config.yaml
router_score: "softmax"
normalize_top_k: false
routed_scale: 5.66
head_dim: 64
init_std_qkv: 0.0376
init_std_up: 0.0376
weight_decay: 0.045
lr_head: 0.00609
warmup_steps: 200
final_lr_fraction: 0.0
seq_len: 256
doc_mask: true
Below are experts of layer 7 (counted from 0) of a mixture-of-experts language model. Rows are named gate (a neuron's input weights, with its number), up (a neuron's input weights, with its number) and show model dimensions 0-255. Each number is 200 + 20 x the weight over its row's rms, rounded and kept within 0 to 999.
Before each expert's rows: a language model's description of what the expert responds to. This comes from a sample of Wikipedia text that the model never trained on.

# expert 54
It responds to: Time and place prepositions. Prepositions in, on, at, during, and month names, often before dates or years, as in released in 1985 or 5 October.
gate0,241,189,184,202,165,213,146,197,204,224,188,201,199,209,199,192,206,167,207,198,199,239,170,205,199,195,246,168,208,189,224,186,156,204,183,186,183,222,186,205,202,193,228,204,183,226,200,163,191,201,248,222,167,155,208,186,238,207,199,202,207,189,189,194,201,211,189,216,218,183,193,214,223,223,211,184,230,198,192,205,142,178,161,191,152,228,216,177,192,186,237,222,192,188,228,199,193,223,187,189,220,209,173,212,197,193,171,177,192,214,209,203,230,215,152,218,181,224,174,222,186,197,222,223,195,211,213,209,186,180,206,194,191,172,210,246,218,193,188,211,198,204,209,208,196,201,214,202,228,221,198,189,190,226,215,239,198,207,186,192,206,194,196,218,209,202,212,208,192,177,210,184,184,222,185,191,226,167,207,177,183,211,166,162,202,240,191,215,200,200,227,177,235,192,202,191,157,218,189,221,187,197,212,212,223,185,180,199,162,213,163,217,223,213,217,167,187,210,173,175,179,197,160,206,186,191,207,180,227,212,223,222,206,210,201,213,226,210,223,200,214,216,180,191,209,207,179,181,237,178,195,230,183,198,223,179
up0,170,209,180,196,223,187,207,178,209,215,202,208,191,174,221,205,238,204,191,215,168,191,187,240,202,201,148,237,156,213,202,172,225,171,185,252,232,179,213,214,179,192,209,215,226,199,190,236,185,253,184,194,167,223,194,227,200,186,192,202,174,198,208,189,215,194,166,231,190,181,206,163,203,185,190,164,215,218,164,197,196,235,194,206,228,204,220,205,164,184,170,200,178,160,200,208,185,225,201,205,201,203,213,196,224,196,219,222,208,212,167,204,200,172,201,191,197,178,213,154,183,202,180,196,212,187,182,182,217,234,201,204,199,213,184,180,200,187,189,198,171,191,224,224,158,179,193,204,227,198,220,205,201,191,163,223,203,205,195,174,192,183,201,205,231,223,196,197,218,201,214,193,213,207,196,205,171,203,161,190,195,206,206,232,192,198,216,204,186,210,206,222,182,226,233,224,193,190,232,225,180,221,202,203,184,235,173,177,183,211,186,211,175,210,188,237,220,179,183,158,222,195,188,176,206,212,178,196,193,180,176,184,249,219,199,214,200,212,190,198,189,171,240,215,171,198,240,203,219,179,216,188,213,225,184,180

# expert 58
It responds to: Line-initial list markers. The first token of a new line in lists, infoboxes and tables: dash bullets, leading pipes, semicolons in stat headers, and See in "See also".
gate2,207,205,206,196,201,205,175,180,203,200,239,187,174,186,220,188,206,234,196,170,193,249,172,169,188,206,202,223,238,203,219,191,199,208,204,174,175,244,190,206,182,213,206,240,179,190,228,218,225,217,208,171,220,189,207,186,195,201,210,165,212,157,210,199,190,183,187,197,159,196,201,207,201,211,192,168,220,217,212,207,217,207,212,173,162,197,211,211,178,175,211,198,196,187,187,194,167,176,215,210,206,198,202,231,216,176,195,152,211,224,180,212,226,212,222,228,172,221,188,219,219,225,172,184,248,180,220,188,155,177,224,181,215,197,211,210,186,220,224,178,195,207,196,195,224,214,181,189,238,206,201,218,183,226,211,154,195,200,232,180,201,218,191,195,193,172,228,236,205,196,216,211,207,186,183,191,182,191,183,182,215,188,243,184,214,166,205,172,198,219,220,196,225,200,191,251,213,194,165,146,161,226,198,179,184,202,182,218,177,231,210,216,215,193,176,182,176,195,194,203,238,193,223,235,227,194,196,199,225,169,173,200,208,183,184,181,223,206,189,208,224,198,221,187,202,208,195,210,196,203,200,211,183,187,232,189
up2,212,172,246,224,201,197,167,188,222,234,210,203,194,231,215,199,218,196,179,207,193,183,184,184,222,183,198,251,215,198,190,194,211,185,179,220,196,200,244,194,235,212,210,194,188,188,201,231,262,215,239,228,183,189,216,181,180,215,200,181,209,195,212,158,177,131,205,207,185,181,188,229,232,190,195,198,215,195,194,195,183,209,177,175,205,203,227,176,181,227,190,188,195,179,163,199,179,230,255,182,253,222,213,183,237,183,242,142,184,211,209,254,235,199,197,202,192,232,166,211,179,238,190,152,193,208,211,225,182,225,204,186,210,203,201,194,194,207,225,186,206,211,202,216,191,200,194,207,212,155,196,217,188,181,202,209,190,216,196,191,196,207,203,190,208,181,209,211,203,194,217,217,228,191,200,210,180,200,220,195,220,199,191,162,214,180,216,197,234,202,203,210,198,229,200,173,206,206,205,192,187,176,218,169,210,169,191,199,211,187,209,221,180,217,210,201,183,169,193,197,204,195,186,202,196,177,181,206,198,220,185,213,186,164,181,216,184,210,200,227,193,172,197,209,218,209,224,227,203,201,207,191,203,181,211,237

# expert 49
It responds to: Name-initial capital letters. Capital first letter of a name, split off at text start, after headings, list dashes or pipes: N-icole, J-effrey, K-ottayam.
gate1,230,192,225,206,160,201,194,203,190,206,182,218,216,185,183,188,186,177,157,214,200,204,203,234,228,157,159,170,239,200,202,219,209,186,199,198,198,210,187,186,217,202,210,196,228,189,188,216,182,233,176,194,216,174,198,167,203,207,167,206,208,217,222,222,197,214,179,170,216,189,226,176,187,176,226,190,220,196,178,144,182,217,200,225,187,234,217,216,196,213,191,207,230,205,211,198,176,199,153,211,190,163,193,200,196,193,191,222,239,187,217,169,232,213,231,185,217,187,193,161,219,190,212,179,186,196,197,178,231,211,167,164,202,205,202,209,220,235,215,195,185,182,204,204,195,184,207,206,199,184,219,218,227,179,211,184,236,201,188,160,227,209,214,191,157,207,176,192,194,184,206,187,221,167,195,203,195,204,188,232,211,194,217,186,171,185,193,190,195,223,174,206,222,210,169,193,192,184,209,190,185,214,212,214,251,211,147,230,194,226,234,221,204,219,201,232,166,246,207,224,225,196,224,196,209,209,187,193,210,198,211,191,160,222,192,199,216,193,240,219,236,204,182,188,202,192,210,207,209,205,216,164,182,219,179,193
up1,193,211,202,194,191,229,201,217,166,201,184,220,217,199,217,207,167,182,168,196,213,201,199,208,185,179,229,191,199,154,178,210,241,164,191,231,208,233,190,207,191,212,223,177,207,188,187,214,179,202,178,198,206,157,240,177,194,184,175,219,204,158,235,195,241,225,207,199,247,191,199,181,205,176,212,224,226,194,207,188,200,209,194,209,189,181,227,213,210,215,217,210,202,217,168,209,222,199,177,186,212,221,209,197,186,195,197,197,216,162,213,190,174,170,219,198,206,171,202,207,200,189,196,192,193,179,203,204,187,233,221,215,169,204,242,214,197,187,202,206,179,186,207,186,208,212,183,238,168,197,207,187,200,190,197,203,235,213,189,178,159,200,204,212,216,211,173,191,202,219,222,187,238,232,224,210,190,213,162,175,200,234,215,197,129,210,236,232,198,160,185,199,174,187,182,204,187,193,200,215,193,207,225,198,201,172,200,232,171,202,186,206,190,208,216,235,207,236,227,193,193,239,171,193,167,215,187,202,236,226,212,188,222,214,184,225,227,224,197,164,192,223,177,177,184,203,168,206,192,212,206,211,219,200,167,171

# expert 17
It responds to: Sentence-ending periods. Periods closing sentences in prose, plus clause connectors like but, that, however, because, although, and some commas.
gate0,215,210,190,230,189,222,182,215,224,203,220,220,226,216,178,214,197,219,190,211,161,195,187,216,180,210,193,208,244,226,221,202,208,235,201,196,143,177,162,240,210,198,214,185,193,228,200,216,210,204,171,229,197,208,176,186,214,212,192,242,204,218,164,191,215,171,223,163,220,166,220,190,176,184,181,185,173,215,221,186,231,181,202,181,199,209,209,208,167,205,190,212,205,206,212,182,195,207,206,196,209,220,191,216,214,225,197,206,223,220,214,211,207,172,235,145,204,216,177,218,210,166,180,210,231,186,187,195,247,189,226,182,192,201,190,179,173,175,194,216,207,217,208,199,199,208,225,221,174,196,201,173,195,225,198,208,207,196,211,161,230,229,209,172,229,211,199,214,200,197,186,199,195,171,225,182,188,173,194,211,212,214,200,226,184,192,182,220,219,182,208,233,204,201,212,175,187,216,192,177,197,248,218,181,202,195,227,182,218,200,193,193,219,232,158,206,190,238,188,188,200,186,194,209,162,194,196,197,202,130,197,227,189,225,165,213,201,210,220,191,220,191,246,221,204,172,189,226,183,177,207,226,176,188,184,203
up0,180,216,225,212,202,227,198,177,177,212,211,199,195,203,168,238,215,171,205,205,192,180,186,227,184,251,198,211,177,233,169,208,183,216,228,201,218,204,212,202,206,185,185,222,225,187,209,201,202,209,219,218,197,161,207,213,182,191,204,166,200,158,227,217,168,197,223,231,169,226,170,188,210,223,207,184,213,232,171,208,196,183,214,197,216,199,190,195,206,182,233,217,213,198,171,196,214,175,215,241,210,192,188,212,160,197,200,155,170,216,208,221,212,203,156,184,207,186,188,184,223,209,190,194,192,180,210,201,196,230,192,188,201,201,226,221,212,192,214,206,191,209,217,209,181,200,159,189,195,177,174,191,212,212,161,213,209,212,249,197,215,225,234,170,176,187,191,160,221,197,204,222,222,204,163,194,182,223,187,228,200,202,164,208,206,217,205,223,182,173,226,208,220,195,204,226,173,218,192,211,175,174,169,173,217,160,225,224,209,219,187,235,213,220,188,164,208,194,195,231,192,174,196,191,221,216,226,195,207,165,193,213,207,164,209,187,186,201,167,172,174,174,175,210,189,210,188,244,195,217,161,195,206,220,190,202

# expert 25
It responds to: Name-internal subword pieces. Middle pieces of surnames and place names after an initial capital, such as D-ough-ty, Ves-elinović, Wob-urn, Lille-hammer.
gate2,196,177,212,202,194,205,181,241,194,208,205,203,215,168,208,185,177,203,202,190,220,202,193,173,218,191,182,187,196,158,168,212,184,198,218,208,192,184,203,178,190,202,233,202,234,202,228,203,192,183,177,198,177,210,174,250,195,232,183,201,218,228,195,204,183,224,190,229,208,201,185,208,202,190,215,181,168,192,201,210,251,177,194,208,192,206,199,190,214,250,188,198,196,230,198,184,182,216,207,187,192,260,213,196,200,202,172,238,200,212,197,221,203,199,222,186,229,204,206,188,209,167,200,175,180,188,228,176,225,234,189,211,256,224,237,181,240,219,204,214,203,189,160,190,221,178,191,223,189,198,156,181,216,238,178,166,210,208,194,186,206,239,203,213,224,214,186,202,215,220,183,192,183,202,186,185,218,218,221,216,178,197,197,221,226,215,179,178,213,170,172,176,200,222,163,218,206,210,196,202,223,218,170,173,199,183,227,222,214,177,158,201,203,179,191,191,177,207,175,173,214,181,220,219,215,179,194,210,206,190,182,225,179,197,197,222,166,177,175,187,203,185,228,173,199,205,190,243,201,225,209,209,163,234,170,186
up2,202,212,222,159,191,210,221,225,172,195,181,186,193,206,225,202,194,233,209,185,186,215,231,192,200,157,187,191,219,183,191,178,201,185,230,193,182,196,179,233,197,227,188,181,196,254,207,226,166,195,194,185,211,194,186,251,175,219,187,197,229,185,213,202,196,213,185,207,189,199,203,184,192,209,247,191,184,194,186,190,229,197,215,241,172,202,229,214,231,222,214,191,192,206,196,218,168,209,202,168,197,228,185,201,216,206,185,216,169,190,208,190,205,215,222,206,205,191,221,183,198,160,219,194,197,211,200,188,236,234,188,154,243,192,227,190,199,187,214,219,231,176,187,187,199,192,204,212,217,184,209,200,257,215,201,163,191,204,194,196,185,224,187,236,214,200,148,201,211,196,205,203,210,216,183,190,186,174,197,182,201,180,193,221,204,201,146,192,237,167,226,212,186,236,199,215,180,201,168,186,210,211,177,182,194,196,223,201,205,190,159,203,207,184,220,236,163,194,219,165,201,208,203,234,222,199,163,202,201,211,176,209,183,166,195,213,182,189,200,245,213,220,222,187,176,212,205,232,234,197,204,224,187,219,169,197

# expert 57
It responds to: Latinate word middles. Middle pieces of Latin and Greek scientific or learned words before suffixes, such as ogn in recognized, om in Astronomical.
gate1,200,173,192,185,181,234,206,225,203,173,156,219,152,208,189,213,234,167,201,212,188,212,193,226,229,191,193,167,156,184,213,213,177,152,208,213,206,192,191,195,210,202,231,183,166,169,259,172,197,186,208,231,194,194,246,197,189,213,205,199,187,183,222,201,215,225,191,169,206,208,174,205,204,234,211,188,205,166,225,207,219,180,208,205,201,196,202,194,214,185,212,208,199,213,208,181,206,172,206,211,184,186,191,203,181,203,214,228,221,199,204,235,208,213,205,203,166,218,228,212,209,197,152,204,205,215,217,212,227,198,174,186,229,181,175,215,173,149,198,206,206,158,211,185,219,191,216,231,187,218,177,243,230,194,208,196,233,209,215,204,217,207,216,127,212,201,237,199,192,214,213,195,167,166,250,219,177,211,233,209,172,197,201,209,202,203,199,219,209,162,158,200,197,211,200,218,225,221,179,211,167,198,179,196,214,202,203,202,177,191,190,178,207,218,196,183,167,208,192,200,197,216,193,212,227,212,184,189,202,201,185,185,171,200,227,215,203,194,187,216,191,210,202,210,194,183,200,161,195,204,199,181,163,179,183,204
up1,166,260,180,206,208,183,169,199,213,217,231,220,217,222,174,168,187,174,203,183,190,168,177,188,171,203,180,168,226,219,209,221,222,248,188,202,191,199,197,236,211,229,208,218,217,189,207,209,200,174,187,206,214,163,178,203,218,235,235,213,199,166,227,152,218,210,213,197,178,213,184,170,221,174,214,177,185,187,214,185,205,185,235,184,202,230,224,166,223,228,203,216,188,159,217,232,206,203,192,170,191,188,165,195,229,209,246,197,194,200,181,233,168,203,208,195,197,183,215,203,201,179,194,173,189,213,221,184,172,217,215,218,192,224,192,220,191,188,191,211,194,194,165,181,205,196,182,207,173,187,212,185,224,189,203,186,175,226,173,175,153,199,184,184,195,210,217,195,207,202,236,196,227,180,169,200,220,180,208,199,186,213,193,239,204,180,222,197,198,174,202,206,212,199,187,167,230,207,212,241,198,183,219,196,236,201,220,184,167,188,226,200,202,224,203,184,174,203,182,239,218,224,221,180,176,208,198,197,179,192,185,202,223,183,219,195,202,219,218,180,196,218,205,199,190,231,223,190,229,197,204,194,182,237,197,214

# expert 50
It responds to: Time spans and initials. Time nouns like year, week, season, days, plus name initials and suffixes such as U.S, D.C, M.A, Jr.
gate0,219,205,179,208,217,208,211,182,184,192,205,222,204,172,234,194,205,189,247,220,225,202,181,228,202,196,206,188,198,217,208,174,224,197,168,184,212,181,185,208,186,234,214,224,190,152,193,170,215,210,188,163,215,196,188,182,183,224,180,192,175,189,192,199,205,207,181,224,200,190,189,198,220,215,212,226,206,221,181,222,208,208,167,190,163,198,209,185,217,180,170,197,182,214,177,197,209,185,211,211,193,194,193,176,207,231,206,199,174,223,183,225,193,210,211,195,199,200,180,207,234,191,209,198,228,208,200,198,202,196,211,185,153,212,170,193,212,204,217,228,165,193,180,190,221,198,164,218,181,129,204,177,201,204,227,228,204,161,188,206,189,186,212,176,240,202,228,245,198,187,223,210,217,211,212,200,164,177,219,242,229,187,175,208,168,209,216,159,158,218,209,239,210,193,212,213,197,201,232,189,216,189,188,200,211,183,204,178,184,167,188,242,211,197,244,179,197,176,189,168,216,204,214,155,231,256,177,205,213,206,185,215,187,203,197,210,191,181,202,224,220,190,211,179,212,199,190,209,241,234,211,198,191,221,184,178
up0,201,191,195,195,221,184,160,194,217,191,214,217,202,231,210,242,227,184,209,191,231,194,150,229,213,196,221,161,199,198,182,199,237,205,162,207,202,202,228,239,184,222,175,223,181,190,191,209,220,185,226,175,192,204,208,198,180,233,186,194,205,218,194,170,193,198,173,213,156,186,171,208,200,203,178,219,226,239,202,228,224,210,181,191,160,204,212,166,188,173,159,197,183,181,181,223,191,193,208,202,181,223,214,202,198,210,194,176,163,244,188,173,217,241,172,192,196,198,192,185,216,159,199,189,237,195,193,210,236,205,228,199,194,218,172,186,215,175,221,184,198,193,177,248,204,216,189,173,192,173,198,189,230,189,226,188,188,191,184,196,171,181,179,166,192,190,235,221,192,198,222,224,213,217,211,207,188,178,230,213,216,185,182,192,200,168,183,188,163,202,207,225,214,156,206,237,190,209,191,176,199,192,194,227,233,187,185,202,201,201,176,224,217,218,207,192,191,177,224,210,212,190,212,179,230,193,169,230,204,200,196,212,192,192,195,195,194,204,211,227,223,207,243,199,205,184,173,218,210,195,172,222,201,222,179,169

# expert 12
It responds to: Word-initial prefixes. Opening prefix or first piece of long Latinate words, such as un, dis, rec, inter, as in rec(reational), discre(pancies).
gate0,183,149,223,203,197,195,207,167,201,226,238,174,193,192,220,201,219,199,185,173,195,206,216,189,227,184,220,207,237,210,219,220,235,171,207,190,223,215,162,206,169,216,216,199,207,177,199,221,180,210,201,200,228,177,187,234,188,250,182,157,235,172,217,227,179,203,172,231,189,193,199,197,230,217,222,192,180,211,181,194,172,190,165,190,198,193,187,201,206,232,174,215,184,223,214,214,161,195,189,183,232,217,196,197,209,169,185,187,184,210,191,216,208,202,230,170,203,192,234,187,228,233,211,185,210,195,218,196,227,183,213,203,202,192,168,221,192,233,196,200,212,213,202,208,222,215,223,206,198,190,220,213,185,199,211,197,149,204,211,202,187,183,181,184,178,221,180,172,208,202,202,182,170,191,224,208,173,213,158,198,202,187,243,211,190,195,237,159,208,183,198,221,191,228,212,223,198,213,197,220,197,172,192,182,176,205,185,232,244,212,204,184,214,185,175,215,195,210,163,217,175,178,198,191,206,217,199,229,202,194,170,172,160,228,195,206,205,159,194,197,183,206,213,186,206,170,168,216,216,198,195,176,192,173,156,222
up0,228,232,178,198,203,189,183,201,183,208,163,227,190,206,239,207,226,212,193,206,202,173,190,185,221,209,161,198,210,189,194,238,176,188,223,201,246,197,223,207,218,213,200,200,225,219,212,170,233,191,157,204,192,168,201,198,192,198,195,205,195,225,249,222,162,156,188,209,184,192,184,181,199,253,197,204,182,184,205,175,179,213,194,215,188,221,210,183,236,206,215,183,227,207,188,226,231,192,225,239,194,212,192,169,215,226,202,213,209,232,168,206,192,218,200,175,181,205,199,200,179,177,229,176,233,208,233,193,195,194,197,191,215,163,224,213,197,168,215,181,201,225,195,212,197,146,166,205,214,184,178,177,146,219,181,197,210,204,215,192,184,226,244,200,193,207,203,197,198,151,212,211,176,216,214,190,203,195,240,185,202,188,205,207,181,234,163,203,196,176,190,242,207,254,196,195,188,165,188,203,183,201,202,200,180,219,181,173,177,165,205,202,230,217,228,228,212,183,204,218,181,210,187,200,194,176,183,181,191,216,225,238,189,206,210,201,203,184,216,205,192,206,204,207,214,198,188,196,185,184,181,217,188,197,189,219

# expert 10
It responds to: Word-initial consonant pieces. Opening consonants or clusters split off the start of a word, often after a hyphen, such as -sh in hot-shoe, cl, tr, st.
gate0,191,210,188,180,233,217,217,204,208,163,201,183,224,228,202,169,192,224,180,140,197,212,235,178,171,212,186,207,210,198,246,187,252,167,188,223,194,192,193,203,204,218,214,202,188,210,221,213,217,164,195,153,159,203,187,216,179,198,213,193,181,160,190,217,197,200,187,185,200,219,215,196,215,225,165,184,213,229,163,200,196,197,213,222,200,175,190,182,212,168,180,191,229,168,215,180,198,215,189,200,209,209,219,198,168,195,195,234,164,195,179,218,227,183,219,172,214,190,204,172,221,184,213,210,234,174,172,230,201,195,208,237,195,177,193,201,207,177,190,197,222,170,194,226,180,191,232,217,214,205,212,170,211,184,193,245,211,187,199,205,203,217,190,180,227,195,201,210,193,207,177,219,200,205,212,205,235,178,216,233,236,205,188,224,171,235,207,196,227,202,220,165,213,213,217,218,216,239,187,218,150,187,239,231,188,217,197,214,213,199,196,194,224,206,180,198,183,205,190,218,192,190,169,215,185,200,180,183,193,181,189,189,209,188,208,199,159,222,198,185,191,215,210,144,221,174,213,202,218,184,185,182,204,222,201,205
up0,179,187,190,190,212,169,199,218,177,191,212,210,193,213,228,159,245,188,166,233,220,194,201,251,194,185,205,214,190,175,203,221,200,230,208,227,193,209,217,194,225,242,179,217,185,238,212,165,206,200,208,191,187,192,225,188,191,195,172,203,216,201,224,176,173,218,208,201,148,189,201,181,226,227,210,206,203,174,225,184,188,201,192,189,214,197,234,211,195,265,206,184,190,214,211,165,200,197,200,205,197,181,186,209,167,187,249,186,187,173,178,196,190,191,160,182,221,197,186,212,196,204,211,185,186,176,214,189,206,223,219,178,224,187,217,215,206,208,188,198,192,195,208,194,192,201,202,196,187,206,210,198,223,187,270,178,186,137,183,219,213,208,199,242,174,218,235,192,178,201,233,190,167,200,173,202,192,210,194,185,215,163,195,185,233,201,180,169,182,176,197,176,201,212,212,214,190,212,200,176,206,211,181,186,217,186,186,246,192,224,219,175,205,180,238,218,206,214,205,205,215,191,231,231,197,211,161,217,192,189,228,228,216,205,200,194,200,226,179,224,183,184,180,203,181,192,229,190,169,181,192,197,216,175,213,190